Below are experts of layer 5 (counted from 0) of a mixture-of-experts language model. Rows are named router (the router's row for the expert) and show model dimensions 192-255. Each number is 128 + 32 x the weight over its row's rms, rounded and kept within 0 to 255. Numbers have three digits each.
After each expert's rows: "comes before" lists some tokens at least twice as common just after its tokens as in all text. This comes from a sample of Wikipedia text that the model never trained on. Tokens count by the router's weight.

# expert 20
router:133069162156131173157124056102135107126221098141080097134136093089123143066151106115114187156104177115170174082152128135172123123114094139141142143155087139123157117141149119093115103106172075
comes before: "s", ")", " |", "–", "on", "t"

# expert 32
router:173123123182134116093075096123175104140180135112137131120105136150110090170091116079097133148151123129143080123082129098189138116147122151069098130068121141150148168099155124119138135097096049
comes before: " |", " (", "\"", ";", " -", "\n "

# expert 59
router:188094104181126135000095107128130127130151146134127132150149121116195089126151080069143134127141151073170156133127161145191095098087109142091102121101129136206152102076152117177092150139159160
comes before: " the", " a", "\n\n", " The", " he", " his"

# expert 13
router:205115106173092128056137078112153126104125066121159153125158113145130131140080113143127100128062150185166101110146117141146152101106105139138107163071131130153128100147106128012095162103156073
comes before: " the", " to", " a", " by", " in", "ed"

# expert 33
router:188106144185097105153101082128145155127061130150147082142155138143084229152115074080080110128147114060139131161142134107152162138147154211130093127103133137085149149130109138137128163156161000
comes before: " of", ".", ",", " and", " in", " for"

# expert 61
router:169101148141153105041094133135153138096140121166135147117132107126188117159070123091139165193153140089188119085137141136176098186053144132136138169085110154183150090113142081134094200114135156
comes before: " the", " a", " his", " this", " an", " their"

# expert 3
router:179099179191159107092133101101155099136098080128143167149140137143176139126087167115112122102121140124171133136200132097135078110131140083120109154131084137175149089031140164087066198096165151
comes before: " the", "=", " a", " \"", " his", " by"

# expert 62
router:181099081204102090078064082101118120107151131103137095153155130153151177126149115125160120150153153112151086023105089106176100127157109113130141177100138166124109072081116153130112131108145081
comes before: " |", "a", ")", "o", "i", "on"

# expert 2
router:208083093155110137039122066165148167136158034161131147116171111113168125139100123109138103157088146199175108136155111142148101117111116150161111160091138163169135104140110136043086128112149074
comes before: " the", " a", " to", " in", "ed", " his"